config.yaml
balance_bias: false
qk_norm: true
weight_decay: 0.0
Below are experts of layer 9 (counted from 0) of a mixture-of-experts language model. Rows are named router (the router's row for the expert), down (a neuron's output weights, with its number) and show model dimensions 0-255. Each number is 200 + 40 x the weight over its row's rms, rounded and kept within 0 to 999.
After each expert's rows: a language model's description of what the expert responds to. This comes from a sample of Wikipedia text that the model never trained on.

# expert 20
router,235,189,220,278,198,264,168,121,176,236,211,114,232,245,197,204,192,252,215,171,187,157,222,176,152,265,209,230,251,147,234,278,159,215,141,207,202,201,174,214,199,211,205,153,187,247,224,194,233,221,208,221,204,211,247,192,195,253,220,175,189,157,208,165,201,238,218,151,165,185,148,191,197,231,256,184,137,246,211,163,209,221,255,244,187,128,184,173,188,231,173,130,189,265,178,156,200,162,198,165,200,223,205,221,204,248,244,244,231,281,190,193,194,231,164,266,103,119,159,197,224,181,165,279,170,172,151,185,168,298,206,175,239,211,261,170,243,194,159,158,182,100,221,194,218,210,142,252,153,195,239,253,202,178,203,175,226,160,188,133,153,159,205,234,229,102,195,166,228,203,188,161,227,202,188,144,157,149,195,210,192,236,264,278,242,208,244,235,173,222,253,251,211,154,158,176,232,165,130,198,223,283,174,244,185,109,158,142,210,304,153,136,222,212,191,208,224,274,275,231,204,213,206,167,244,140,215,193,199,240,254,138,170,253,221,248,209,225,123,170,157,219,233,219,131,190,181,173,270,138,268,186,198,248,218,171
down0,201,181,192,224,248,228,104,242,188,202,179,72,143,231,203,212,251,315,134,140,165,228,217,162,215,271,138,203,224,187,236,187,220,256,240,205,219,182,224,211,255,192,202,158,257,204,214,245,186,204,161,200,218,278,227,174,180,151,176,303,135,207,202,108,168,218,144,231,196,202,181,234,258,212,264,206,185,231,145,228,239,178,256,145,202,166,172,124,166,169,276,218,192,249,237,174,218,158,194,206,199,159,181,163,210,171,214,197,169,214,225,183,174,196,152,206,208,176,268,281,187,183,205,270,220,128,183,201,191,177,242,283,168,245,157,162,208,213,156,224,201,188,139,191,220,159,164,179,91,233,206,205,274,162,219,232,123,152,168,236,187,120,195,145,171,214,206,234,144,122,150,208,211,200,230,284,197,260,233,166,171,227,155,248,209,230,237,225,164,252,210,183,272,219,278,168,202,170,150,194,171,274,228,223,180,231,259,149,167,207,207,140,243,189,179,150,203,241,205,263,177,173,187,204,118,226,274,160,168,223,251,203,202,186,136,241,178,167,238,234,210,212,214,232,198,220,168,224,225,173,196,116,177,186,205,194
Description: Fragments in infoboxes, tables and biographies, such as amp in Sampson or steampunk, back, dead, Died, Deputy, former, aged.

# expert 27
router,200,210,256,169,206,211,192,215,238,162,182,224,225,163,162,246,170,212,184,294,181,209,225,247,266,195,178,201,233,216,308,180,203,214,193,166,181,119,240,135,253,202,227,203,162,234,224,201,167,138,239,162,193,188,238,183,195,183,167,140,137,259,236,174,199,163,206,208,188,261,189,157,172,147,263,201,177,245,268,161,214,190,118,197,203,223,190,157,246,190,180,255,254,223,222,215,244,168,242,193,218,200,249,231,113,163,195,154,221,151,156,178,278,215,195,190,200,247,280,168,222,121,162,209,89,278,157,223,198,236,165,163,206,184,215,263,159,128,200,155,229,145,203,226,233,179,166,174,225,137,210,197,250,196,185,159,185,220,207,198,171,164,247,115,136,236,221,204,246,181,167,229,194,173,183,185,159,284,193,159,288,173,254,210,137,178,247,214,198,135,193,265,182,214,167,226,205,148,146,201,159,157,183,234,203,242,257,188,253,160,197,244,173,241,268,221,241,260,195,217,145,237,174,258,244,210,145,256,235,165,121,202,263,211,287,149,233,149,159,183,193,174,179,174,182,183,165,307,214,249,252,183,154,260,236,226
down0,138,183,123,275,246,167,158,229,219,188,194,225,180,260,228,127,205,154,149,136,253,148,228,228,189,208,179,200,294,216,200,199,209,216,253,221,287,200,184,257,180,261,137,154,270,226,182,208,212,121,179,166,170,231,164,151,273,212,200,234,243,233,220,190,199,206,178,228,192,127,203,103,240,197,158,230,155,137,111,250,225,215,108,251,207,234,159,276,216,199,168,246,224,218,126,204,236,194,210,177,209,168,213,258,259,208,214,171,169,171,213,125,203,136,182,273,214,240,226,215,191,211,180,178,197,202,181,190,187,218,172,128,259,219,205,242,151,208,193,231,283,205,213,123,149,205,191,171,254,205,176,220,193,186,176,203,145,131,191,163,179,156,173,270,196,161,240,251,196,273,186,203,216,159,176,208,140,84,189,237,160,150,230,187,176,218,188,212,160,252,185,236,182,182,192,219,258,184,208,231,187,225,181,168,252,198,224,246,193,198,212,222,254,157,202,141,221,162,198,262,208,229,157,214,151,200,170,161,136,217,200,162,194,195,188,164,101,230,254,156,210,205,192,201,250,288,289,226,185,285,164,141,249,195,261,153
Description: Abstract or plural nouns and their endings after the, his or their in prose, such as success, evidence, issues, difficulties, techniques.

# expert 50
router,229,154,129,235,143,161,272,220,204,89,192,236,160,165,207,164,178,206,165,197,163,214,130,193,206,165,154,158,228,230,186,150,252,223,166,159,170,251,277,234,245,256,200,234,243,207,230,131,204,189,139,176,188,166,189,134,237,154,179,262,246,193,196,280,188,172,144,181,211,181,166,194,157,238,187,159,198,198,233,263,177,174,275,177,125,139,194,177,229,204,230,196,272,229,228,238,275,203,194,191,176,212,214,157,179,218,248,234,221,181,152,181,176,241,169,190,242,193,168,244,203,235,230,209,242,232,283,147,180,131,252,188,205,137,243,196,198,312,215,213,94,222,195,249,244,236,253,205,187,235,211,257,179,239,284,223,135,175,205,256,190,212,251,149,211,192,134,196,143,115,262,199,265,248,251,176,230,165,138,216,147,278,175,210,171,261,165,191,201,196,228,167,201,177,159,225,173,191,258,139,196,164,243,216,174,202,175,239,168,200,140,175,168,220,204,192,179,201,218,125,190,233,189,221,235,177,273,238,160,169,201,164,115,200,191,136,226,190,170,224,173,178,147,191,165,157,216,164,218,210,174,209,196,188,303,296
down0,246,245,197,193,158,176,220,190,209,168,177,201,214,214,154,225,216,161,171,255,198,177,255,249,202,160,226,243,202,153,148,210,172,178,187,180,186,133,247,177,184,253,274,225,191,258,156,209,265,233,161,206,260,240,169,144,188,208,163,143,209,211,154,203,113,223,187,250,189,171,266,263,71,220,122,277,246,213,185,319,283,201,171,164,225,147,178,226,211,223,199,182,245,191,157,257,217,193,160,192,213,134,246,202,144,262,172,135,157,220,203,158,148,189,222,213,175,166,187,207,221,250,215,165,152,187,266,170,248,219,216,246,185,294,146,208,154,154,250,199,141,209,215,279,240,212,160,176,149,251,239,207,162,204,212,140,218,262,145,242,190,179,266,186,127,214,197,209,161,187,247,200,189,203,186,208,135,190,168,173,172,161,165,164,204,135,161,192,191,171,188,232,279,152,294,225,138,190,269,309,197,235,236,233,252,178,230,236,212,163,227,178,203,199,107,231,206,207,131,215,220,262,184,276,215,204,180,218,226,156,220,153,193,167,171,231,227,268,158,198,197,171,254,199,161,160,143,180,184,162,243,222,193,183,227,192
Description: Commas, pipes, ampersands, hyphens and by between names in lists, tables and credits, as in Crippen & Landru.

# expert 56
router,219,233,220,217,222,174,195,207,205,210,269,173,169,186,227,239,228,207,301,156,171,236,218,179,195,182,173,209,271,198,213,251,164,168,222,230,268,127,246,175,159,211,215,139,200,154,228,194,157,209,236,184,210,186,242,120,169,160,228,195,232,230,194,300,200,197,238,217,168,209,167,190,200,232,235,266,160,119,188,170,246,243,271,169,204,170,198,185,217,126,238,128,258,179,212,218,166,275,143,157,212,200,208,191,247,234,223,203,240,292,148,152,247,216,197,183,219,192,166,198,231,190,247,200,209,186,217,162,194,188,225,231,191,161,166,169,260,205,193,188,120,172,125,197,128,255,230,246,123,257,191,213,181,146,155,284,235,234,212,192,151,206,215,260,217,145,257,164,226,185,185,158,217,157,242,73,201,150,186,221,164,251,186,244,232,231,268,261,162,224,262,141,131,276,208,199,178,145,299,207,253,225,248,192,170,250,231,174,224,235,163,168,208,246,241,160,217,261,122,268,236,125,190,163,152,218,166,235,159,189,165,181,125,171,203,204,210,137,257,174,218,219,154,152,243,169,179,227,190,148,260,169,187,207,206,228
down0,206,226,209,287,246,234,101,210,171,212,183,199,121,197,216,202,203,213,183,220,206,182,295,237,274,212,197,203,221,170,180,203,243,159,260,207,227,184,182,166,161,169,195,219,166,197,213,235,193,262,174,207,237,179,152,163,161,157,269,219,198,230,167,196,163,202,147,250,207,238,209,211,215,260,188,204,220,234,237,212,140,188,200,220,256,283,260,211,209,192,160,158,125,181,229,181,205,257,254,193,223,167,107,195,227,238,186,163,204,157,181,192,218,187,185,191,179,238,207,184,287,187,213,175,177,262,208,172,170,204,205,174,172,239,253,172,254,274,198,220,253,207,243,185,225,191,146,212,166,224,261,201,248,193,186,197,151,211,149,191,227,199,218,245,262,221,331,193,167,245,243,206,190,160,212,189,211,276,194,198,227,218,205,206,251,164,87,241,213,217,176,180,151,218,261,184,197,179,270,115,166,209,232,201,217,128,197,106,194,193,152,182,190,241,118,157,270,228,210,247,305,195,100,171,125,139,115,145,186,143,182,197,242,159,203,142,184,191,224,157,187,112,229,105,191,150,142,208,227,247,265,189,165,178,219,235
Description: Capitalized vowel-initial first pieces of names, often South Asian, such as Am in Ambedkar, Sub in Subramaniam, Ab, O, E.

# expert 30
router,214,225,189,181,175,259,235,220,216,131,194,249,181,216,275,255,171,190,225,201,257,252,154,181,219,195,189,165,169,258,194,178,188,190,135,273,237,243,210,167,155,216,279,187,242,212,235,99,155,242,160,210,207,217,209,164,223,206,198,190,206,195,165,176,169,156,232,171,176,145,224,260,183,187,162,124,256,242,177,86,102,164,186,235,156,135,183,227,302,201,149,247,232,288,202,246,243,208,165,230,212,210,248,177,215,207,208,215,256,232,191,182,141,183,208,143,180,245,221,138,242,274,248,121,245,260,208,144,181,150,183,200,247,144,174,246,214,211,171,186,181,174,242,232,164,215,182,187,206,188,266,223,159,132,282,221,152,162,177,222,180,278,232,138,302,226,143,186,213,161,281,197,192,227,199,179,201,262,173,145,243,191,199,252,223,230,152,192,234,218,164,174,223,162,155,218,218,107,239,197,157,186,215,247,240,233,230,255,202,236,261,167,157,191,219,218,204,222,213,241,161,223,163,219,225,201,158,184,269,140,227,263,194,203,211,153,251,198,163,231,172,262,170,234,158,169,196,194,139,206,182,244,243,185,273,273
down0,212,251,137,232,175,209,168,295,173,203,145,152,251,201,255,213,208,247,184,202,126,198,254,174,222,128,142,218,129,181,178,153,244,210,205,241,200,195,216,262,208,187,213,224,272,157,246,155,222,119,232,87,138,220,181,220,221,208,215,146,231,231,213,260,202,198,204,166,205,235,184,259,201,146,250,182,206,229,214,205,223,242,129,213,182,146,217,259,278,241,242,207,216,183,136,285,148,226,183,172,220,234,160,147,187,232,184,182,248,220,215,187,208,205,199,170,221,222,230,273,253,265,213,201,223,284,210,153,266,196,229,249,180,188,164,198,214,252,153,125,174,204,183,181,194,207,177,153,176,203,241,185,196,206,281,123,181,165,235,195,170,216,184,87,193,222,199,210,214,156,204,210,166,179,253,201,180,225,214,211,170,264,192,225,185,306,165,150,193,221,157,164,217,208,225,172,268,190,199,144,204,179,220,194,204,206,235,220,201,201,188,134,204,174,185,211,238,98,209,180,251,174,197,249,153,92,218,205,206,238,269,168,200,151,189,248,187,156,199,254,179,156,213,148,99,253,132,136,129,264,266,188,160,121,212,190
Description: Endings of Latin genus and species names in species lists, such as -idae, -ensis, -aceae, -ia, -us, plus nearby commas.

# expert 24
router,153,192,235,178,172,200,198,240,177,219,147,266,276,156,136,162,228,171,212,199,207,192,193,203,194,162,151,189,218,238,136,264,180,222,220,154,248,161,206,322,119,219,185,171,280,158,193,236,207,263,204,233,183,234,187,205,221,178,189,247,229,155,191,169,207,196,140,219,200,163,217,156,148,265,199,201,198,152,225,268,264,148,277,156,227,221,264,200,175,183,172,158,217,190,133,161,152,199,186,212,179,178,195,139,223,183,238,195,120,220,225,127,186,211,257,227,271,179,175,223,282,222,218,188,234,285,203,228,218,221,262,199,236,140,150,179,291,223,212,163,209,215,209,281,236,168,252,269,171,181,183,177,190,265,205,184,167,165,227,219,227,161,204,281,158,117,215,138,170,223,170,194,136,215,281,240,270,165,230,191,190,147,127,222,208,232,229,190,243,154,153,161,161,258,191,183,172,193,216,165,157,156,200,234,175,180,195,134,172,227,95,210,194,163,142,223,178,217,210,147,221,126,172,294,199,297,185,169,172,188,189,160,220,222,184,288,209,190,155,195,229,181,244,138,245,214,196,165,187,157,195,212,224,246,152,157
down0,145,116,234,186,235,197,184,219,192,91,287,189,230,292,212,201,191,168,273,183,264,201,233,122,195,205,171,151,210,191,194,249,181,134,277,249,177,127,255,139,168,170,206,171,173,210,177,183,176,132,182,243,146,229,144,161,135,225,140,247,193,159,237,143,226,224,190,145,195,232,191,206,247,239,186,263,192,189,269,218,200,238,157,157,189,183,258,151,181,158,213,183,151,246,186,178,275,206,226,165,259,180,239,218,154,94,213,219,232,206,183,175,207,193,215,194,177,201,235,145,210,181,202,216,214,267,170,173,234,255,224,161,195,262,213,225,194,195,227,173,245,141,205,205,163,205,269,244,194,216,260,215,197,151,156,247,206,291,186,142,208,166,175,140,191,193,154,214,224,167,155,243,213,220,203,204,248,255,258,168,202,180,151,125,297,184,183,270,176,165,184,106,247,202,228,166,198,138,236,172,202,190,347,210,199,158,200,298,255,140,209,217,184,166,147,213,206,214,175,164,286,156,208,202,183,179,246,162,206,233,213,228,230,218,211,213,241,242,209,230,135,209,224,181,161,255,228,228,221,216,232,148,195,193,200,179
Description: Single capital letters or short capital pieces starting a foreign proper name, such as M in Mantashe, Kh, Sh, K.

# expert 26
router,222,219,288,228,186,184,147,226,248,187,150,245,197,192,125,187,232,119,159,203,220,234,215,200,185,193,107,219,226,250,132,207,183,200,243,194,177,181,233,293,121,257,191,198,243,213,219,165,240,237,227,212,167,196,175,119,177,209,183,215,218,185,148,190,212,224,184,240,149,145,228,195,106,199,246,183,222,205,249,197,250,170,223,194,218,236,237,171,202,271,119,189,139,237,181,119,195,213,229,225,179,164,168,224,187,228,237,210,200,239,234,170,153,151,187,174,205,165,178,208,155,210,197,194,207,191,109,224,111,197,270,128,235,151,141,202,213,207,146,145,284,169,188,201,235,186,271,204,198,138,219,200,196,207,170,179,119,186,204,207,212,108,242,288,195,213,175,220,232,154,167,163,209,238,190,211,164,261,219,124,177,239,223,213,268,249,249,278,195,160,177,130,208,204,185,165,159,252,266,175,225,158,198,175,146,213,259,154,294,235,173,168,165,123,219,186,205,257,222,217,211,223,229,174,221,246,191,262,148,184,200,150,223,254,192,244,191,251,200,224,300,218,257,197,176,131,182,159,214,192,229,197,134,283,149,253
down0,220,137,193,157,218,238,255,146,218,224,252,181,188,190,230,235,260,176,174,174,196,227,189,222,172,174,147,191,249,163,238,189,204,246,123,211,208,189,234,152,150,236,167,140,207,158,135,203,208,141,171,112,207,106,206,244,160,168,232,224,227,203,184,248,214,243,232,209,184,123,217,250,227,203,209,190,239,174,217,111,196,195,218,245,250,141,283,195,224,231,205,243,268,255,187,182,234,225,206,230,191,180,170,199,77,142,225,226,282,168,182,188,177,284,212,171,148,227,206,244,183,235,206,215,117,164,149,191,164,153,166,195,234,225,273,175,180,216,203,168,253,207,177,240,197,155,234,169,263,228,163,190,169,219,322,153,187,227,185,208,173,193,121,187,151,221,213,223,202,136,242,202,176,218,152,198,256,132,188,270,202,178,260,131,206,208,201,272,254,167,275,227,210,191,164,212,173,191,221,170,137,240,256,224,233,229,135,199,159,188,193,151,196,200,210,176,198,138,206,179,172,210,163,229,175,282,218,146,171,164,94,254,220,233,223,172,200,209,284,203,196,241,282,185,233,250,208,221,282,211,177,288,199,145,217,167
Description: Capital letters and letter pairs inside acronyms and codes, such as YWCA, TWOK, PPG, GPS, WMATA.

# expert 2
router,211,167,216,140,221,209,143,213,191,231,146,90,278,165,196,209,209,166,136,191,150,141,275,297,207,206,251,135,202,191,300,152,206,203,164,172,128,144,184,117,194,193,274,243,212,197,143,193,212,159,189,201,202,222,221,175,184,212,217,232,220,205,263,168,198,229,224,183,216,165,175,171,251,174,244,241,210,296,191,197,233,175,145,215,239,240,219,171,138,232,276,231,226,165,209,210,223,155,203,206,294,240,216,269,169,198,196,163,207,172,149,186,199,162,151,177,187,216,156,149,210,240,133,135,169,203,110,182,246,247,164,124,249,255,205,185,174,185,196,175,117,153,207,233,222,223,226,197,216,136,140,185,312,236,235,187,218,217,199,87,138,153,266,193,125,213,188,246,161,187,189,186,185,226,203,202,153,248,178,195,239,194,241,167,206,187,180,239,211,151,214,214,215,242,132,166,191,199,187,210,135,152,204,199,182,264,264,106,172,143,264,266,250,200,201,233,238,184,243,241,175,206,155,176,205,236,238,255,241,195,234,217,227,226,203,138,143,200,262,159,213,179,191,211,183,255,129,198,173,208,177,234,204,200,219,211
down0,196,150,109,242,252,254,211,189,137,172,254,244,193,179,226,164,146,171,149,181,163,189,203,172,151,175,225,274,199,212,276,183,188,226,181,242,200,216,307,148,228,205,174,236,167,214,259,228,212,157,178,155,154,215,172,207,178,159,232,211,238,226,211,209,116,229,191,108,210,176,217,160,229,176,134,188,147,228,208,196,202,186,185,159,237,165,228,219,224,226,185,284,233,190,221,230,164,134,213,226,177,198,260,232,143,241,203,173,211,207,155,139,190,193,188,139,290,152,218,182,180,170,208,146,190,199,217,185,149,227,109,188,164,238,219,200,162,170,302,172,192,223,236,159,174,194,171,262,165,207,209,172,270,222,192,183,165,173,274,232,205,188,176,172,153,179,166,222,195,188,208,209,319,146,171,182,263,217,174,214,265,126,159,202,225,194,191,279,224,227,163,193,218,131,248,233,217,148,215,205,197,195,183,252,183,112,246,228,241,234,200,227,194,137,184,211,243,188,160,156,202,302,206,201,246,168,230,248,169,129,95,209,138,281,246,233,138,173,222,175,236,189,220,294,224,200,269,131,229,199,272,173,240,167,224,200
Description: Verb stems and endings after to, he, not or who, in narrative prose, such as took, gave, worked, make, caring.

# expert 5
router,185,227,232,144,199,184,122,163,156,215,217,117,274,219,188,174,208,171,241,251,151,146,235,193,210,168,264,252,192,200,279,157,204,244,185,233,119,151,210,135,203,185,245,192,199,170,199,251,197,162,193,152,216,278,170,187,210,288,231,235,197,206,187,185,247,205,217,245,267,272,159,266,314,160,227,239,163,278,203,181,261,263,115,234,191,223,194,229,192,164,273,209,234,201,159,147,186,202,227,233,257,252,190,210,124,270,176,193,215,213,187,216,148,210,171,180,115,224,205,170,158,245,160,168,180,213,111,166,242,211,223,176,217,182,202,153,192,220,247,203,126,131,123,271,206,227,226,223,159,140,178,220,240,160,232,216,156,183,192,145,148,171,253,152,129,200,160,225,184,208,171,219,203,189,201,186,155,208,172,237,218,216,259,196,253,174,183,213,264,216,178,257,253,221,137,194,204,158,210,181,164,211,166,212,140,240,196,86,162,237,267,244,200,179,186,211,255,203,221,230,221,189,218,161,225,227,274,207,231,269,251,211,187,249,230,167,205,222,197,158,257,210,232,271,161,241,97,211,167,158,213,246,209,196,165,185
down0,197,189,246,269,213,222,250,171,162,176,225,236,250,293,181,192,207,210,230,158,220,165,162,194,203,186,179,179,268,233,229,182,202,222,212,139,245,208,245,227,178,192,83,173,232,142,210,195,262,130,231,151,196,227,136,190,230,304,183,166,246,247,188,179,149,181,247,155,207,164,233,174,207,227,205,201,223,185,143,244,222,220,255,221,168,249,117,268,179,211,271,230,119,212,196,122,224,193,180,269,179,232,173,210,168,154,161,246,154,139,197,183,135,176,205,225,149,215,157,224,171,228,166,191,234,245,258,289,269,197,207,154,202,214,236,140,188,140,272,272,173,152,228,186,198,196,215,156,247,209,214,221,190,212,202,223,242,288,271,212,236,187,144,202,161,240,249,153,213,266,242,203,149,182,178,88,166,107,247,212,180,253,207,263,192,183,142,224,176,114,166,200,221,219,188,229,153,239,263,212,235,203,143,167,252,171,143,234,99,191,176,245,183,199,205,182,204,228,188,192,234,183,158,156,262,203,145,155,150,228,237,248,227,187,190,275,183,231,201,196,219,259,201,204,146,214,260,217,244,194,182,230,168,195,185,222
Description: Past participles and past-tense verbs after was/were/is, plus phrasal particles, e.g. released, won, served, picked up, made up.

# expert 61
router,164,201,134,217,195,176,249,192,186,162,197,252,148,260,213,215,220,153,163,218,163,235,126,162,260,242,228,209,249,280,240,212,248,189,184,233,245,237,130,171,185,183,220,154,249,248,161,208,231,129,201,110,164,184,176,179,225,249,142,281,213,177,300,239,200,244,229,144,193,214,139,164,107,152,253,182,151,188,199,175,147,179,227,218,175,218,229,192,198,247,222,151,219,170,199,154,259,215,170,190,218,226,159,172,185,131,321,203,213,207,158,165,221,268,153,193,198,163,174,217,252,208,210,210,252,117,164,136,172,135,189,190,167,228,195,239,275,244,218,225,254,180,280,194,205,219,246,260,168,162,244,208,213,166,223,221,231,232,240,220,223,143,157,131,217,253,190,244,164,200,180,251,172,205,169,226,223,228,168,228,165,236,222,230,232,180,254,180,144,272,191,191,196,149,147,227,180,203,221,139,200,217,225,130,256,182,157,259,273,250,159,159,141,174,200,142,160,130,183,224,165,150,181,255,216,112,236,168,238,171,253,170,172,177,125,233,165,246,219,220,219,255,216,192,235,238,273,153,242,170,202,175,219,184,198,157
down0,247,188,222,176,182,246,124,143,238,196,250,195,159,242,153,232,190,231,286,187,164,184,248,208,206,204,175,226,171,135,158,115,152,202,126,217,232,199,207,194,144,195,191,232,204,224,185,190,190,219,191,225,239,105,201,173,217,191,215,174,234,223,291,260,207,135,127,221,175,224,190,254,173,240,241,176,198,254,210,160,219,225,182,197,165,261,192,204,232,204,226,217,212,230,200,233,178,269,192,182,178,193,218,224,233,147,190,163,138,201,256,293,146,202,91,228,163,151,219,166,235,239,201,167,208,197,256,134,169,250,212,324,208,226,218,202,183,189,141,186,193,138,243,223,152,194,120,261,181,206,232,187,127,171,189,251,136,207,254,229,249,165,111,213,253,211,186,209,348,130,213,195,176,206,194,228,168,195,222,215,156,199,148,151,183,210,168,222,202,162,209,182,215,201,229,141,237,232,250,156,255,247,130,175,215,262,123,272,126,201,194,194,176,226,229,187,219,148,185,124,263,94,245,193,193,240,202,251,183,162,192,215,209,277,165,224,189,152,148,212,208,252,188,210,189,215,149,224,198,229,225,173,227,187,242,238
Description: Colons after infobox labels such as Area code, Edition, and commas or points inside numbers like 1,648,036 and 1:03.38.

# expert 43
router,271,148,185,193,178,197,161,194,213,127,161,224,246,149,210,192,277,134,176,218,239,277,190,196,234,200,210,163,224,168,229,181,226,212,178,154,191,198,177,218,129,173,232,148,235,244,210,189,134,277,157,207,171,169,114,172,172,211,146,233,268,254,194,211,226,236,180,121,169,171,139,200,232,85,196,182,294,197,188,228,164,197,168,228,116,231,191,208,220,121,151,199,248,184,244,146,215,171,251,142,134,171,189,227,192,260,221,210,240,168,199,220,195,193,244,108,173,212,264,220,200,128,195,151,201,208,167,267,203,173,203,199,199,157,157,210,221,159,245,182,230,250,178,199,211,200,198,160,178,106,143,207,205,181,254,187,143,191,200,217,262,200,139,206,153,199,233,176,256,175,213,277,233,210,201,193,143,299,175,176,212,262,263,168,207,226,192,268,256,174,200,191,265,148,194,205,219,168,195,168,177,185,172,254,179,154,190,239,249,249,181,167,229,171,192,193,258,204,187,263,256,290,219,195,229,197,156,152,296,217,183,207,263,191,227,144,123,247,193,149,175,210,204,161,179,183,126,210,234,223,273,199,225,263,279,187
down0,281,234,213,158,157,189,216,246,221,254,279,246,190,178,122,200,197,161,235,264,180,171,244,228,217,149,206,206,215,118,228,195,178,213,245,221,226,207,194,157,212,226,205,206,187,193,187,142,174,203,221,167,170,216,196,210,197,160,175,204,161,163,237,155,216,204,262,267,219,229,150,219,221,137,155,173,198,143,148,188,274,182,206,245,124,228,194,174,189,210,172,144,224,229,165,220,221,180,194,209,163,174,188,244,275,250,198,184,234,203,171,174,209,202,198,209,192,224,193,199,209,187,209,216,187,125,231,189,218,248,249,272,139,191,296,167,108,153,203,187,193,191,146,245,215,199,150,217,256,226,182,196,219,246,199,160,154,128,171,170,193,302,235,160,223,184,181,263,175,242,169,272,203,183,112,180,248,125,233,106,225,175,223,160,247,108,155,219,147,156,234,227,216,215,145,173,273,291,195,210,167,166,166,202,190,158,284,131,155,172,251,197,236,195,300,221,201,224,240,236,170,236,180,179,211,276,209,206,203,220,282,236,134,121,113,200,226,200,262,157,195,202,198,270,275,159,134,186,194,191,238,247,173,137,231,203
Description: Final nouns or noun endings closing a phrase before semicolons or colons, such as industry, region, code, area, capacity.

# expert 33
router,230,231,267,232,159,193,206,223,154,132,250,205,154,181,194,182,158,159,225,155,144,165,216,187,212,232,133,206,204,228,201,224,168,245,203,242,260,221,160,219,193,218,171,179,178,188,222,229,215,195,215,138,280,262,205,118,207,240,101,207,190,205,107,169,275,200,211,204,169,209,247,201,194,197,154,135,212,179,231,186,239,173,208,218,213,217,212,208,192,245,143,179,241,174,205,118,160,265,178,292,265,230,175,187,190,232,189,182,150,295,233,197,249,187,258,221,175,187,218,106,189,255,205,241,285,181,175,139,216,190,240,195,204,261,195,269,268,165,218,236,206,220,151,206,212,106,220,230,171,184,134,239,132,238,205,220,142,109,187,177,201,253,197,122,269,233,103,182,155,150,189,186,183,251,255,182,207,206,279,198,201,229,134,184,151,214,235,212,183,188,161,158,146,235,191,177,224,214,202,207,132,202,247,209,215,267,195,202,192,196,140,194,171,255,204,138,130,273,163,191,256,256,167,162,172,123,235,188,244,181,241,264,185,243,208,181,125,242,176,170,211,238,128,200,193,198,216,202,131,176,189,251,216,205,249,143
down0,152,230,197,226,213,263,208,251,205,155,192,256,244,170,190,129,155,217,126,150,186,161,178,233,200,172,181,246,230,125,277,258,195,226,187,252,220,202,219,168,203,228,192,170,211,223,216,152,117,171,147,288,229,218,182,239,228,223,187,197,189,169,235,239,181,204,209,220,164,152,191,204,246,214,230,199,235,171,250,255,255,283,293,248,179,268,215,148,277,192,269,182,219,257,171,216,204,290,133,231,253,224,184,231,262,236,249,173,127,203,205,174,181,271,227,266,185,192,174,194,167,185,91,119,256,158,240,163,183,141,110,256,201,247,186,297,143,192,188,150,162,170,121,217,195,134,215,146,233,161,153,266,197,180,216,191,172,187,200,196,198,156,172,206,127,250,201,251,170,189,226,184,208,202,206,182,150,208,212,282,137,177,170,186,211,245,160,195,193,179,182,248,156,166,166,237,233,243,211,153,172,185,184,233,178,237,195,205,185,249,138,156,121,152,169,180,162,213,184,178,181,189,156,226,182,185,215,226,241,189,219,233,245,203,149,214,210,270,228,257,197,231,234,162,272,157,124,169,242,220,239,245,271,224,212,193
Description: Opening parentheses after names in citations and lists, such as Wright, Damien (2017), and the space before a year, as in 1995.

# expert 18
router,193,228,282,221,160,158,231,227,258,203,209,232,220,154,205,224,163,206,225,243,196,173,203,216,242,200,252,258,219,198,205,160,208,215,215,116,166,135,217,211,251,183,239,224,159,257,281,208,129,195,226,180,205,183,200,180,176,218,210,155,212,205,223,197,184,171,213,183,192,236,86,226,174,144,253,267,212,193,219,96,232,228,158,203,235,267,136,179,234,163,164,177,216,245,205,197,254,151,267,182,178,198,208,230,112,175,238,231,335,161,223,200,198,188,188,194,180,209,294,237,223,173,170,200,176,200,173,230,256,287,192,120,227,186,254,231,169,133,217,170,254,238,187,245,246,222,219,178,247,138,213,187,279,130,207,157,129,245,180,207,179,188,199,170,174,144,184,219,236,158,178,280,204,256,147,166,207,253,200,184,209,218,235,204,167,144,227,185,209,181,205,254,242,192,176,244,251,132,159,190,218,166,152,258,194,263,173,261,201,192,233,163,196,250,211,244,232,201,223,173,189,213,207,227,223,226,178,194,216,142,147,219,217,184,259,212,287,125,165,136,197,160,124,165,180,198,123,312,150,232,254,142,144,170,188,251
down0,248,180,199,237,207,243,174,202,178,184,123,220,157,190,258,171,130,227,190,164,189,266,120,201,194,236,203,247,180,121,223,214,285,154,211,166,248,198,242,261,199,245,280,267,198,170,221,203,170,233,220,149,189,177,248,209,175,259,171,163,198,110,179,128,251,199,239,174,269,224,228,221,124,174,159,185,166,185,216,195,160,191,267,185,234,259,224,208,161,287,197,246,241,158,142,137,200,221,234,181,221,155,228,221,169,243,133,175,258,121,197,237,155,165,171,257,217,242,215,166,241,210,275,161,256,184,199,185,194,109,212,182,230,202,279,234,168,175,143,235,193,139,162,222,159,190,191,215,218,189,209,162,160,233,108,234,201,249,265,252,181,224,202,148,279,268,149,173,212,174,219,206,149,198,289,239,115,167,179,234,125,207,148,159,206,282,191,242,180,171,146,168,148,196,209,201,209,222,176,192,266,227,171,233,213,237,147,121,173,205,207,187,191,186,159,219,208,181,174,166,205,188,171,188,205,209,160,198,214,173,130,226,235,210,233,161,134,203,183,223,224,163,220,244,237,216,269,233,222,161,243,143,233,248,203,298
Description: Plural or counted nouns of people and units after numbers or articles, such as members, children, years, players, episodes.